{"routed_scale": 1.5, "balance_loss": 0.0136, "lr_router": 0.00121, "beta2": 0.95, "seq_len": 1024, "steps": 10542}
Below are experts of layer 2 (counted from 0) of a mixture-of-experts language model. Rows are named router (the router's row for the expert), gate (a neuron's input weights, with its number), up (a neuron's input weights, with its number) and show model dimensions 0-127. Each number is 200 + 20 x the weight over its row's rms, rounded and kept within 0 to 999.
Before each expert's rows: a language model's description of what the expert responds to. This comes from a sample of Wikipedia text that the model never trained on.

# expert 12
What it handles: Accented and non-Latin fragments. Word pieces inside foreign names and non-English script, such as accented letters è, í, Greek Κ, CJK bytes, and particles de, le.
router,248,212,227,194,214,213,228,240,193,217,206,258,175,203,201,175,197,196,258,206,196,223,217,198,200,204,212,196,197,225,217,212,187,184,214,163,174,220,213,211,193,213,140,197,233,221,219,210,211,216,175,193,192,180,210,198,225,199,204,245,183,198,218,201,230,181,196,219,166,188,199,223,229,192,182,194,167,187,181,193,210,200,208,210,150,217,183,188,204,202,229,229,215,193,201,217,199,176,236,205,211,203,212,181,176,205,207,204,203,213,203,183,194,180,187,222,182,210,198,199,198,213,165,193,176,230,197,214
gate0,213,202,178,231,210,177,191,177,233,185,178,133,165,186,178,209,185,187,177,221,218,180,200,214,231,216,177,175,172,206,186,186,211,184,185,216,221,181,197,197,199,223,215,205,202,216,182,199,185,172,182,182,170,192,195,178,212,169,207,185,205,211,199,178,211,191,178,202,225,220,196,216,192,210,189,187,242,215,171,222,205,202,209,206,198,164,189,211,209,184,213,190,229,236,195,209,206,209,208,149,220,251,171,211,223,178,177,202,203,188,215,176,194,216,196,163,185,191,174,209,184,197,217,187,187,156,176,181
up0,215,221,197,190,215,197,181,193,180,163,217,155,212,223,174,196,204,213,214,197,214,169,223,218,191,200,220,175,219,203,229,181,205,224,226,190,212,211,236,203,252,195,197,211,201,208,217,220,179,200,223,198,220,201,189,201,198,210,211,193,183,195,211,218,170,256,177,235,178,233,184,206,181,206,182,220,172,173,214,147,182,218,180,184,185,208,194,185,196,217,212,221,192,216,202,167,185,160,218,186,210,243,231,172,191,210,222,163,194,236,198,213,215,197,217,184,230,189,194,201,203,200,199,194,206,197,225,222
gate1,202,173,188,180,213,191,165,173,230,189,185,215,210,204,212,216,207,203,214,239,239,175,224,228,196,206,172,182,167,194,184,187,205,170,204,221,153,178,225,211,201,191,229,211,158,190,212,190,202,206,177,183,226,202,183,200,204,221,199,197,179,201,219,196,196,201,231,183,207,200,176,229,228,194,184,211,171,216,252,190,238,176,203,233,198,170,184,202,203,224,194,178,176,216,189,187,231,204,180,199,186,189,205,195,184,174,211,181,222,165,195,199,195,203,217,243,232,182,220,174,187,208,197,185,234,171,181,187
up1,159,154,246,204,209,205,185,155,202,187,212,229,201,203,214,230,190,218,217,205,177,211,204,164,201,223,145,197,205,219,198,182,154,156,174,209,202,217,215,204,186,218,208,198,178,210,189,167,203,198,197,187,176,218,196,245,198,226,218,204,204,229,201,179,238,238,236,190,213,184,192,239,229,202,194,228,206,223,199,191,206,192,202,219,200,222,172,189,191,207,195,204,172,221,180,222,222,207,200,172,202,199,170,187,160,207,213,219,192,189,189,199,212,219,194,208,212,199,220,190,210,181,185,185,180,197,184,195
gate2,203,196,188,200,185,195,225,225,254,214,230,200,233,170,192,212,203,170,168,209,193,182,201,228,233,208,187,245,188,208,215,193,229,201,172,210,181,245,178,191,214,204,210,227,177,229,196,187,214,201,203,214,213,197,246,188,200,223,201,218,217,184,189,202,256,200,177,212,222,209,210,202,190,217,172,215,188,201,214,191,181,182,204,192,220,169,223,179,159,218,215,192,180,188,204,177,206,175,154,231,173,183,183,200,211,169,159,212,210,219,222,192,194,223,205,218,196,221,190,190,200,200,215,221,191,186,180,194
up2,214,223,194,194,195,167,210,225,248,224,215,237,223,177,202,196,231,179,215,206,184,219,193,217,249,212,190,219,171,214,200,262,183,194,172,203,212,216,190,178,219,184,173,219,195,201,214,168,228,185,230,205,190,195,216,222,210,180,201,203,214,206,218,151,242,174,175,238,168,212,201,196,217,193,171,214,200,216,207,196,179,189,182,160,220,189,197,196,163,203,199,202,186,200,199,182,205,177,179,207,159,179,208,202,228,200,192,205,194,216,180,204,169,187,223,192,202,214,196,199,219,187,226,209,224,208,203,197
gate3,214,206,191,171,239,211,195,198,210,193,242,192,204,191,193,211,236,198,191,167,216,181,196,204,187,212,198,168,168,223,194,211,208,216,197,207,144,238,235,192,209,173,195,212,172,207,199,199,210,222,190,229,187,181,211,220,171,205,253,217,216,219,227,201,154,175,171,206,219,193,215,194,200,177,195,188,191,174,175,193,211,202,230,223,196,207,229,229,196,228,198,211,197,188,219,240,209,188,210,211,225,204,204,197,221,194,179,178,208,176,215,180,197,196,237,207,190,165,241,223,195,169,206,205,176,206,218,222
up3,179,187,191,160,168,179,225,223,181,179,211,215,231,217,154,182,196,209,211,253,162,211,202,177,201,184,187,246,188,213,203,169,214,168,196,170,213,220,175,185,178,188,213,191,237,168,229,198,197,168,213,216,229,187,193,191,217,209,184,194,181,187,192,205,238,218,211,194,204,195,184,200,191,206,227,191,206,214,182,206,187,199,172,183,183,214,215,175,195,187,219,189,192,225,203,156,172,193,190,184,180,191,217,197,200,198,186,186,153,218,217,202,200,219,193,218,192,239,185,175,188,204,179,208,229,190,177,173
gate4,192,181,196,228,202,201,215,205,191,187,229,180,220,179,216,222,193,194,209,200,182,223,166,246,195,208,222,187,205,200,188,199,187,203,204,224,206,201,193,158,181,183,207,218,194,223,172,173,223,178,176,201,163,190,237,212,203,185,201,201,214,204,190,194,185,200,238,194,236,154,209,183,228,130,211,208,207,204,199,229,180,201,212,204,212,176,216,193,212,192,160,199,215,210,208,200,233,187,205,192,172,225,182,206,215,161,220,221,235,162,197,233,177,208,166,218,172,191,196,192,199,199,216,206,183,228,221,204
up4,206,189,171,172,206,188,174,197,176,222,201,213,207,205,203,208,221,196,198,220,195,212,235,179,212,183,160,204,216,182,209,230,182,183,196,215,221,182,222,217,202,197,229,171,179,188,233,204,187,229,184,173,207,219,193,213,228,196,237,222,185,170,160,176,164,174,151,212,173,218,194,197,204,211,200,161,241,180,195,203,181,188,220,242,208,229,192,204,208,193,193,190,191,185,216,179,161,202,180,236,213,225,199,183,184,186,184,215,168,180,201,169,209,205,211,188,214,184,207,227,206,217,193,186,228,177,179,174
gate5,185,179,176,222,206,179,194,163,234,248,185,205,204,224,199,211,199,208,176,220,168,176,180,201,184,180,186,181,190,169,189,169,224,209,199,225,201,193,220,225,197,173,168,218,198,204,170,190,211,196,188,191,230,173,222,227,207,220,198,251,191,214,164,195,201,181,217,179,227,201,187,175,209,190,165,202,227,176,212,226,195,195,220,193,224,206,165,200,201,219,168,218,216,182,185,188,219,195,183,190,187,191,201,188,224,228,217,195,216,191,156,214,164,220,197,232,223,212,181,196,201,220,236,210,206,196,217,166
up5,211,184,193,227,194,183,198,155,189,214,180,187,201,214,208,200,201,218,208,206,201,172,149,211,193,195,186,170,194,165,195,194,200,218,198,212,203,195,211,195,199,183,140,225,188,195,169,202,238,208,192,182,215,182,230,211,226,188,221,250,200,220,179,186,209,191,205,191,221,210,181,151,237,201,176,189,213,170,202,208,185,185,204,158,199,186,176,205,194,214,176,235,183,191,178,195,195,223,195,191,189,180,199,208,208,215,225,216,215,194,160,211,155,198,193,239,213,223,172,196,197,230,220,213,187,200,205,160
gate6,179,175,200,202,191,165,174,206,229,233,171,134,238,175,201,261,205,181,164,193,194,178,166,187,207,189,192,182,189,185,212,199,195,173,201,216,195,188,200,187,215,196,234,217,162,208,181,195,187,204,225,219,206,201,206,207,190,222,199,200,199,210,182,165,205,180,195,178,225,205,214,199,178,196,187,231,226,190,223,229,167,225,187,211,221,200,187,218,207,179,170,166,174,208,216,198,220,209,191,187,203,210,164,227,202,182,202,195,214,167,215,184,210,189,180,186,225,216,204,227,175,179,217,217,205,203,194,170
up6,228,198,226,235,165,207,223,169,213,242,240,215,203,190,177,177,200,220,219,246,209,234,215,193,201,196,215,195,215,180,164,185,230,224,200,201,214,209,152,168,209,214,202,233,192,216,223,214,209,201,223,189,218,217,200,159,216,193,199,186,204,217,173,211,202,190,152,202,205,208,206,214,195,198,250,210,180,168,204,199,243,197,199,208,227,176,219,203,209,207,223,224,198,214,165,234,183,190,224,219,203,200,214,188,222,215,203,184,169,179,195,216,209,218,234,215,203,179,215,190,195,192,196,177,200,204,201,196
gate7,199,168,209,216,171,178,171,192,200,159,199,169,184,224,213,224,207,202,222,214,220,155,193,217,202,244,198,177,209,215,216,211,219,213,159,239,181,176,214,193,186,183,228,208,208,210,235,163,173,199,195,206,209,180,190,222,194,227,170,192,209,207,179,208,174,226,195,211,238,183,199,162,191,193,211,185,177,198,204,208,200,185,170,193,243,198,190,202,167,208,208,200,225,195,229,206,192,209,190,197,217,202,210,206,220,217,181,198,183,185,211,209,200,224,234,168,211,215,177,214,211,197,215,209,232,163,208,252
up7,218,193,188,209,198,212,207,201,183,176,185,167,202,204,205,210,231,189,204,233,200,191,213,198,158,228,179,177,212,191,213,228,202,210,167,209,180,192,183,191,201,177,210,220,235,231,245,172,188,199,208,166,224,196,170,230,183,216,191,213,202,214,196,175,209,203,182,239,201,204,209,160,222,168,224,209,182,195,198,183,203,209,154,177,216,193,176,193,223,218,234,225,217,186,225,194,178,218,223,193,211,170,191,198,214,234,222,221,188,195,191,186,199,211,231,164,210,235,205,204,241,194,195,189,230,173,214,233
gate8,196,178,164,225,165,183,159,210,211,194,145,225,234,182,179,210,175,189,216,200,185,187,194,208,221,205,167,216,180,215,207,209,174,161,208,173,187,228,218,203,212,183,163,214,227,208,215,197,176,189,190,226,187,198,234,216,190,223,215,218,211,205,190,177,181,204,197,211,220,179,218,180,180,190,225,200,218,158,172,219,173,231,180,176,202,179,184,195,203,204,161,198,211,195,228,203,211,196,209,221,211,220,206,224,215,172,224,174,176,175,187,179,179,198,167,193,178,182,177,161,196,202,217,196,188,212,187,195
up8,188,154,146,183,172,192,196,213,213,199,170,243,242,208,187,210,215,230,192,201,199,173,208,187,218,188,146,224,197,235,189,203,198,223,234,208,173,200,246,197,212,196,179,187,219,197,190,183,208,217,202,197,224,175,220,178,205,208,216,224,205,188,200,175,176,183,181,231,199,195,196,203,218,216,224,154,198,217,162,227,228,226,206,216,185,201,207,228,181,178,168,206,215,199,193,184,197,183,189,199,195,228,164,214,222,195,183,151,183,212,196,193,205,194,206,213,185,206,168,185,195,194,202,206,192,199,183,209
gate9,180,213,206,240,169,235,177,198,153,191,212,192,215,193,180,197,181,173,186,211,213,218,198,174,176,190,214,232,208,202,209,219,220,206,186,231,194,217,178,192,210,194,195,182,174,210,229,181,190,196,222,223,197,188,197,214,227,197,218,226,189,195,191,205,204,216,199,216,236,199,188,184,189,196,203,139,213,209,198,204,176,180,157,204,220,216,215,201,197,184,240,220,177,199,195,173,225,201,163,180,255,170,179,212,207,190,207,193,205,148,249,208,211,193,193,209,219,176,228,198,203,174,188,187,192,193,210,212
up9,205,198,209,174,232,194,217,195,220,209,205,190,198,222,219,215,211,215,225,174,187,186,187,216,196,197,186,158,171,170,220,166,191,202,214,185,181,200,198,196,181,200,212,221,246,185,176,226,215,223,202,192,197,205,199,187,192,215,185,160,219,197,183,192,179,207,213,174,165,183,205,235,193,187,199,262,201,200,203,171,211,218,230,182,200,182,204,187,194,217,189,193,214,211,240,218,174,193,244,231,173,224,186,200,166,212,202,193,231,253,179,203,214,225,219,186,200,215,165,197,225,211,220,230,220,212,216,202
gate10,175,203,185,196,210,192,184,212,186,202,189,205,189,197,232,257,201,198,196,202,198,171,171,225,213,231,204,196,195,215,211,207,218,194,212,204,209,199,224,197,204,228,187,191,178,200,205,205,193,172,212,175,207,181,211,213,175,235,179,231,164,213,231,221,202,184,191,207,227,203,213,182,187,190,187,155,181,194,185,166,254,177,155,203,196,206,200,239,156,190,226,174,186,194,204,215,232,234,202,175,183,213,187,203,214,197,165,187,188,223,193,200,215,241,190,197,219,231,154,202,180,197,195,167,215,198,186,198
up10,232,234,237,200,208,232,221,203,208,171,227,210,220,207,206,173,212,197,201,182,202,201,188,179,165,183,182,193,178,204,211,233,191,202,180,184,198,208,209,186,167,190,170,200,161,204,214,172,199,205,185,206,195,216,179,191,222,165,236,152,185,241,171,173,200,224,200,193,207,212,184,202,206,206,202,212,194,197,202,260,197,219,187,209,209,192,177,178,221,192,186,212,183,181,186,178,202,188,190,246,233,227,189,207,160,172,235,213,195,209,221,199,219,205,194,192,204,174,230,200,200,220,186,201,225,161,205,178
gate11,189,244,181,206,240,204,181,209,204,219,210,168,219,179,158,214,213,217,202,204,210,192,198,196,179,185,140,200,185,184,239,157,219,206,174,202,190,197,214,216,168,219,238,226,202,173,155,199,188,229,187,203,212,200,221,180,211,196,191,246,210,213,208,171,195,193,195,189,182,205,207,200,219,185,208,178,207,178,218,196,220,197,189,169,193,181,191,180,229,189,196,195,202,192,244,194,205,218,209,193,216,223,180,228,213,213,179,167,182,214,210,200,191,209,176,193,238,173,215,198,203,157,184,187,223,203,206,169
up11,199,206,180,202,251,215,199,197,229,223,201,186,207,174,158,218,180,243,173,206,200,202,195,163,216,184,170,180,195,189,228,186,212,187,202,204,170,205,192,234,176,223,221,222,230,197,165,191,171,208,207,206,204,185,211,179,198,205,166,236,222,215,192,170,190,174,207,187,169,203,184,217,220,196,188,201,219,174,226,181,221,215,182,205,166,173,205,201,208,191,198,187,216,167,229,204,199,210,227,204,205,207,222,219,192,229,198,174,203,232,209,219,199,176,188,190,236,152,223,199,193,158,190,188,233,193,203,202
gate12,194,187,185,200,221,221,181,174,213,226,215,172,203,185,207,216,187,203,216,199,217,172,169,203,190,181,234,208,210,160,234,174,175,192,170,249,162,203,206,187,233,185,219,219,224,214,179,211,195,205,225,209,241,187,217,168,217,213,201,202,208,159,192,203,214,221,221,197,210,176,191,187,191,199,219,190,190,203,192,192,212,196,184,192,205,200,194,195,201,224,201,227,162,178,192,195,224,179,204,185,214,221,196,216,241,185,206,174,195,222,263,201,234,192,203,212,183,173,163,185,210,164,170,214,186,199,217,222
up12,166,205,185,185,185,179,183,212,198,189,170,212,207,220,239,216,217,185,219,174,224,174,172,185,197,195,202,182,254,189,254,204,175,234,151,221,191,185,227,197,218,180,174,155,183,205,194,209,195,205,205,218,207,219,215,170,185,232,193,202,196,186,184,221,210,195,202,221,216,184,194,171,196,198,221,195,186,175,197,201,185,229,146,216,171,200,217,234,177,208,208,233,197,192,233,186,207,186,218,196,199,207,236,206,216,214,217,196,208,210,225,190,239,192,202,218,209,195,186,201,186,179,190,209,172,212,225,195
gate13,193,190,208,197,202,209,195,204,242,202,200,197,209,183,179,257,192,204,203,220,196,204,216,210,170,221,164,196,229,219,195,188,208,191,207,193,177,201,171,192,221,205,199,162,193,206,210,176,209,215,205,173,211,148,212,186,209,213,205,196,198,215,183,172,220,193,242,206,175,194,222,193,192,220,220,202,230,247,200,206,184,196,158,185,205,202,225,192,183,236,186,224,200,194,228,195,194,210,163,193,193,266,200,218,209,169,184,210,184,241,208,224,218,191,218,198,199,178,193,205,226,232,224,223,179,174,221,221
up13,183,189,201,179,173,229,175,200,222,229,217,196,211,202,195,206,175,203,205,206,213,182,225,222,185,202,177,193,214,200,188,205,184,219,181,180,160,215,180,168,231,202,189,170,225,211,197,165,205,217,203,185,214,158,218,185,197,192,204,178,197,212,200,195,203,197,220,181,175,201,229,189,190,207,239,184,213,213,195,168,201,224,202,167,228,235,195,231,166,228,182,239,232,197,211,210,191,198,189,224,218,239,213,192,215,201,182,196,184,224,181,213,241,181,222,228,167,169,171,221,241,221,177,209,200,183,219,195
gate14,189,215,202,229,190,202,174,190,168,204,222,172,230,179,208,205,233,196,153,212,203,201,180,234,205,212,174,179,164,209,211,184,188,157,167,171,207,198,227,181,213,174,190,234,200,203,212,183,200,208,197,186,206,228,181,215,175,198,208,189,204,172,222,217,184,186,222,208,179,200,191,217,177,220,189,194,201,200,193,192,212,164,177,215,183,193,185,201,211,193,174,180,168,157,221,206,230,200,193,197,194,191,242,189,203,204,200,229,206,211,251,221,219,207,199,213,265,239,174,185,209,208,203,193,195,217,189,176
up14,216,182,216,182,187,176,209,201,232,180,193,228,183,229,205,183,181,208,223,229,191,181,213,155,180,173,224,210,218,179,163,226,216,240,249,236,193,191,180,212,193,223,198,174,196,179,213,194,199,185,217,219,208,185,214,180,220,232,206,212,185,222,188,206,197,203,171,206,223,208,199,184,224,184,202,182,201,205,218,197,160,216,214,205,225,195,203,176,175,202,227,210,203,207,161,198,203,219,215,186,195,213,171,224,187,200,210,163,204,187,167,181,164,205,228,176,159,173,180,211,193,181,176,220,223,165,216,199
gate15,221,227,176,181,241,168,190,213,189,208,235,161,209,189,182,187,209,256,188,219,205,207,189,220,209,198,206,235,172,213,204,178,198,211,183,206,199,192,169,217,218,170,206,217,169,189,171,208,199,218,185,196,229,198,203,188,229,187,228,238,205,205,200,186,211,204,204,202,218,203,188,223,214,181,182,216,192,213,249,212,242,211,209,195,203,223,210,192,232,187,191,184,206,204,250,162,195,195,194,227,211,213,181,213,180,183,184,189,188,197,195,218,222,212,205,154,248,177,240,182,219,218,200,209,193,197,185,202
up15,239,239,204,208,235,209,220,225,203,219,228,186,217,185,179,187,222,205,174,209,203,215,218,168,209,172,195,201,164,199,218,182,191,203,181,216,194,179,199,207,210,187,222,233,158,204,180,218,214,230,185,198,247,206,191,202,222,204,241,215,193,230,232,194,209,175,221,209,209,196,190,219,177,189,190,177,214,203,235,208,218,196,193,176,174,220,204,210,204,192,200,173,200,198,242,162,212,196,195,219,218,226,171,219,183,215,188,157,214,191,174,229,222,203,195,184,218,170,218,219,240,213,192,216,232,191,188,202
gate16,178,191,173,235,165,193,182,205,224,209,189,190,243,207,201,243,219,206,216,188,190,190,194,209,221,197,192,213,185,220,210,204,209,222,158,200,189,212,171,163,187,175,199,222,158,173,176,203,205,159,218,203,201,170,214,222,201,203,220,172,211,204,206,195,203,221,195,198,206,222,207,197,202,200,206,220,220,207,169,184,175,205,206,194,238,148,203,192,155,202,191,202,191,222,212,196,228,194,216,214,251,182,179,208,204,165,192,251,195,222,220,201,190,197,203,170,204,182,193,212,210,229,187,206,214,226,237,188
up16,214,224,227,168,160,210,199,188,207,199,175,217,223,198,201,184,202,201,211,166,194,193,186,220,205,194,232,202,192,193,187,202,218,186,168,190,223,206,211,188,208,198,217,158,169,191,184,205,210,198,188,168,216,206,200,214,176,213,223,186,214,202,185,160,152,194,187,214,206,186,235,215,203,230,169,204,216,195,180,195,200,187,252,220,241,198,181,202,208,201,187,163,194,226,197,167,248,204,210,231,200,221,199,194,181,157,214,223,199,174,194,172,226,195,187,188,180,191,236,179,201,233,191,167,227,214,201,186
gate17,210,200,167,177,169,214,185,196,194,174,182,209,216,214,193,219,187,191,195,239,217,115,206,196,205,218,205,206,200,225,213,204,184,204,199,194,227,199,202,213,230,197,222,189,202,201,207,173,218,204,227,210,196,203,197,201,187,183,186,203,185,213,218,182,196,207,201,193,220,227,206,197,237,177,185,243,170,228,198,229,202,179,177,201,199,201,171,230,159,215,201,195,231,178,216,180,184,202,208,207,172,202,227,228,164,176,184,184,179,185,177,212,195,181,180,204,238,233,217,184,235,174,245,218,190,190,199,197
up17,184,162,172,198,202,180,214,187,186,210,174,188,175,176,224,186,218,175,204,177,189,252,230,226,197,174,183,198,210,197,201,175,249,204,229,201,170,212,220,209,170,202,183,187,214,203,186,215,198,177,195,173,176,221,209,206,214,198,202,189,208,183,178,221,209,223,184,222,205,166,204,195,176,185,225,166,215,187,195,173,186,211,186,218,220,190,206,195,212,221,217,191,174,185,195,242,227,191,198,233,213,227,179,159,215,219,223,230,236,200,219,199,197,189,210,207,189,162,164,208,184,197,166,171,201,217,230,194
gate18,188,167,204,233,188,163,202,212,206,190,175,141,209,166,201,243,184,185,185,215,186,173,197,195,207,170,156,216,192,198,195,222,187,200,204,220,213,213,202,194,172,217,186,207,191,173,220,191,210,147,214,213,216,210,189,211,190,184,216,198,221,244,145,206,220,224,198,196,229,196,195,232,202,212,198,215,220,185,195,176,219,243,198,182,174,185,213,239,180,187,176,195,172,193,234,201,179,216,212,190,191,189,185,213,191,191,213,199,180,218,206,197,241,207,229,189,199,168,199,203,200,198,186,195,212,174,215,219
up18,196,193,199,199,177,184,206,266,201,175,189,171,198,227,219,233,183,179,209,217,235,196,213,186,179,182,209,231,203,194,201,208,186,206,170,174,201,228,208,204,210,216,200,204,221,181,222,183,209,175,194,207,182,218,194,193,211,192,185,209,205,229,185,225,217,229,206,243,194,175,199,190,175,224,216,205,223,205,213,194,202,196,258,173,215,203,206,193,195,178,224,211,164,203,193,173,210,204,186,228,201,203,203,245,204,159,231,180,217,218,201,219,230,215,207,171,216,163,183,196,194,224,185,176,203,182,225,246
gate19,180,224,191,229,150,185,196,194,201,202,225,169,205,195,216,205,192,170,180,208,201,190,192,196,180,174,190,170,196,215,207,217,205,216,174,183,216,223,203,189,188,186,236,235,212,221,203,204,210,218,201,204,246,199,206,265,213,208,170,223,229,199,193,196,183,202,188,182,208,206,233,167,192,189,208,220,185,164,210,234,215,168,204,156,234,177,208,228,221,178,211,164,190,219,198,209,201,203,198,206,222,218,217,204,194,184,170,201,190,187,201,216,165,170,170,177,184,231,206,226,168,190,199,222,204,192,195,198
up19,214,182,200,163,211,229,212,194,203,213,176,206,201,213,156,209,216,220,184,200,196,190,194,203,186,210,210,234,205,189,183,189,196,191,202,209,193,197,194,202,195,245,189,179,189,181,193,170,178,180,213,188,162,172,209,137,186,198,222,176,176,192,199,215,209,218,223,214,193,180,179,189,185,217,201,203,221,222,211,175,181,244,217,224,167,208,199,158,189,217,196,250,206,174,189,175,206,193,184,203,170,187,209,186,204,219,219,213,207,234,203,184,227,232,245,199,225,164,190,151,226,210,196,190,213,202,194,201
gate20,228,218,242,200,190,160,187,204,167,209,155,213,210,209,173,220,199,197,211,232,213,156,171,184,177,184,198,191,194,159,160,221,202,186,197,166,214,222,195,235,177,223,212,193,199,178,228,185,171,165,189,205,217,204,192,193,194,240,203,221,192,216,198,213,164,190,198,213,240,197,187,215,187,173,178,181,220,226,238,236,212,191,202,178,194,178,208,227,189,232,225,208,206,212,204,210,189,221,195,191,179,202,205,170,195,171,193,209,200,213,205,211,162,188,184,182,182,187,168,193,216,193,208,215,179,187,197,195
up20,190,210,175,217,224,192,219,219,174,255,225,193,216,163,209,208,223,204,222,220,230,224,199,225,196,200,214,190,219,201,198,192,200,189,200,225,166,199,184,210,202,151,182,212,218,227,193,206,227,199,200,203,221,184,170,216,187,190,216,171,197,182,163,217,250,226,195,194,214,214,209,206,178,178,170,214,190,220,190,196,225,201,210,196,182,197,194,195,188,172,165,169,179,185,218,203,187,209,204,185,181,156,172,233,189,219,223,192,208,203,209,233,226,186,196,219,250,190,217,153,192,204,174,198,199,213,205,186
gate21,217,197,203,220,190,219,187,220,224,205,184,193,211,161,184,203,178,188,191,179,205,191,226,225,181,211,213,201,177,193,182,184,224,220,228,230,225,174,200,195,211,235,189,228,183,231,192,190,232,189,216,215,184,220,194,220,217,224,209,184,220,219,172,148,161,225,170,195,209,198,206,234,188,183,223,195,226,184,232,206,170,195,152,184,175,180,182,184,204,245,187,202,193,203,207,217,208,190,194,209,202,202,190,228,181,144,183,180,227,171,204,220,180,208,181,214,189,218,208,191,192,203,199,208,232,212,228,220
up21,223,203,202,198,193,202,209,236,215,204,218,187,213,181,211,214,169,211,207,187,181,212,212,207,186,223,167,229,195,219,211,181,217,194,182,201,193,179,198,238,186,226,179,216,196,227,168,202,247,193,204,236,209,196,196,226,222,236,191,221,219,203,179,179,214,201,192,167,182,171,208,237,195,189,202,199,221,184,244,211,159,201,192,206,160,177,183,186,224,241,219,206,238,222,188,233,211,203,216,179,191,199,229,207,194,141,186,191,201,188,219,205,207,209,222,216,192,207,195,199,195,190,175,204,231,221,165,224
gate22,212,203,216,224,224,214,178,195,176,240,214,171,202,167,220,219,209,222,184,210,212,213,184,175,215,178,192,189,205,189,190,214,192,227,227,170,228,206,209,169,175,189,194,220,190,200,230,232,188,219,205,211,182,181,202,186,191,208,205,207,201,239,191,218,185,208,210,210,229,185,171,234,208,215,192,212,201,197,217,203,165,197,170,162,203,198,206,177,221,236,235,175,195,201,224,205,217,193,158,202,201,207,190,210,220,185,154,226,203,205,232,223,175,196,192,256,243,212,205,202,188,223,225,239,183,195,201,190
up22,168,217,186,235,173,175,179,208,173,184,226,182,178,197,194,206,188,198,157,224,231,189,203,210,199,204,227,183,191,212,182,211,221,175,214,182,169,215,212,220,218,180,204,201,196,230,216,189,227,177,230,186,221,186,204,209,220,187,209,161,221,168,196,192,199,137,204,212,175,191,200,220,211,222,214,194,148,186,222,198,189,210,188,213,177,211,199,241,204,156,194,211,199,188,193,226,219,180,200,169,216,187,222,169,184,193,211,170,217,236,198,204,195,193,240,196,161,196,205,216,211,196,196,196,230,218,202,202
gate23,207,183,188,201,181,183,186,218,181,190,198,206,215,219,207,214,211,192,234,173,226,210,209,208,181,170,201,144,182,192,228,167,177,177,217,183,229,212,206,175,214,170,244,191,224,174,201,208,197,194,220,185,197,160,206,198,173,169,186,216,216,241,198,177,187,219,182,231,208,207,199,199,155,208,192,186,206,186,219,240,181,210,196,199,220,188,196,202,213,183,204,185,235,191,221,232,239,194,182,223,227,198,170,203,227,183,192,204,212,198,166,230,211,192,185,220,216,166,201,192,229,220,222,193,193,202,228,227
up23,201,219,178,168,188,236,212,172,221,214,232,230,168,217,193,217,187,201,215,188,205,180,193,195,194,213,191,200,215,191,216,165,199,196,216,206,221,231,176,176,182,160,215,222,174,174,170,233,216,174,216,207,164,204,199,198,185,191,187,210,217,179,194,168,197,162,154,225,223,202,184,214,213,193,198,224,218,193,187,194,203,210,219,166,207,198,169,199,211,186,220,193,216,220,159,212,195,229,196,237,190,192,169,236,208,205,207,196,171,213,192,200,169,209,227,166,226,186,194,183,218,246,206,183,191,195,211,199
gate24,208,191,183,162,218,176,188,197,209,176,191,210,248,191,203,189,202,207,216,164,210,169,219,208,229,203,150,254,186,191,181,184,194,195,206,196,178,179,215,190,204,172,173,206,195,196,194,183,172,229,189,188,179,185,233,174,158,196,210,225,186,202,221,197,209,204,220,207,192,191,182,209,206,206,226,183,217,206,189,218,171,205,195,179,181,208,199,232,163,206,178,217,225,216,203,189,191,181,196,193,179,221,187,208,251,171,217,195,203,244,183,182,194,185,184,198,208,210,236,191,177,246,229,194,219,169,191,195
up24,191,181,177,168,209,184,191,196,215,197,179,226,244,221,210,209,200,210,230,167,222,170,212,212,226,217,179,244,199,197,201,193,212,191,209,208,200,167,228,219,223,176,176,194,218,208,211,186,189,234,195,222,192,178,225,197,152,169,214,199,199,210,211,187,217,204,204,218,188,186,204,189,196,219,215,185,198,215,179,201,195,201,197,173,196,200,194,235,154,214,171,214,227,233,206,185,199,184,230,213,168,223,193,236,235,162,231,194,224,243,198,188,195,178,188,202,212,211,235,187,187,217,215,180,215,171,190,169
gate25,209,185,204,221,205,179,197,174,187,199,178,181,186,194,220,213,158,212,214,260,218,206,216,216,175,232,198,211,185,209,204,216,216,215,195,208,203,173,232,204,220,180,231,197,206,194,194,196,219,175,205,230,212,200,214,148,205,193,190,205,231,231,205,185,204,214,160,223,202,219,222,213,198,168,218,170,186,190,168,180,201,170,206,199,217,184,170,161,202,193,209,151,155,194,213,209,208,206,187,213,218,243,190,202,209,199,181,200,187,206,178,198,161,203,188,180,203,226,218,191,167,207,222,202,214,186,164,177
up25,195,206,209,198,206,221,200,221,214,198,206,231,217,209,224,221,242,162,178,170,204,176,161,173,213,167,201,191,196,193,188,198,167,189,239,212,205,216,186,166,185,222,181,186,185,205,216,211,190,203,187,166,197,190,194,233,179,211,216,195,202,196,174,207,186,165,233,189,212,190,184,204,200,233,190,235,197,212,234,222,192,252,217,209,217,182,213,230,203,230,204,232,230,207,187,217,203,194,181,203,203,161,212,214,236,225,212,203,231,190,196,221,226,179,206,241,198,174,198,195,205,167,192,183,188,189,194,233
gate26,210,187,185,187,223,185,180,169,212,189,196,186,226,166,185,199,214,186,203,208,181,169,246,191,198,215,172,219,184,201,197,218,208,193,215,192,248,237,195,166,211,216,223,242,194,199,223,204,224,213,177,169,218,197,215,197,169,194,212,204,230,208,212,184,205,174,217,189,223,179,170,162,199,201,189,179,193,167,200,206,192,204,163,208,191,171,188,220,208,221,182,208,181,251,147,214,179,181,206,211,197,203,214,238,232,200,208,200,222,173,163,214,178,209,220,204,186,173,204,204,193,206,218,188,194,187,174,184
up26,204,194,218,174,210,182,159,174,218,165,204,188,184,199,159,214,188,213,207,198,181,206,221,193,173,205,196,193,173,214,154,218,202,193,226,199,235,241,208,201,213,217,245,189,180,201,238,215,214,212,208,184,224,204,200,184,183,183,224,210,230,195,212,209,198,158,206,177,210,166,183,183,205,212,164,183,186,187,206,211,192,206,177,220,195,228,154,215,214,201,196,190,174,216,184,187,157,177,205,197,192,187,230,224,214,196,216,197,211,165,171,232,199,176,215,192,182,171,160,220,216,198,180,179,196,208,189,221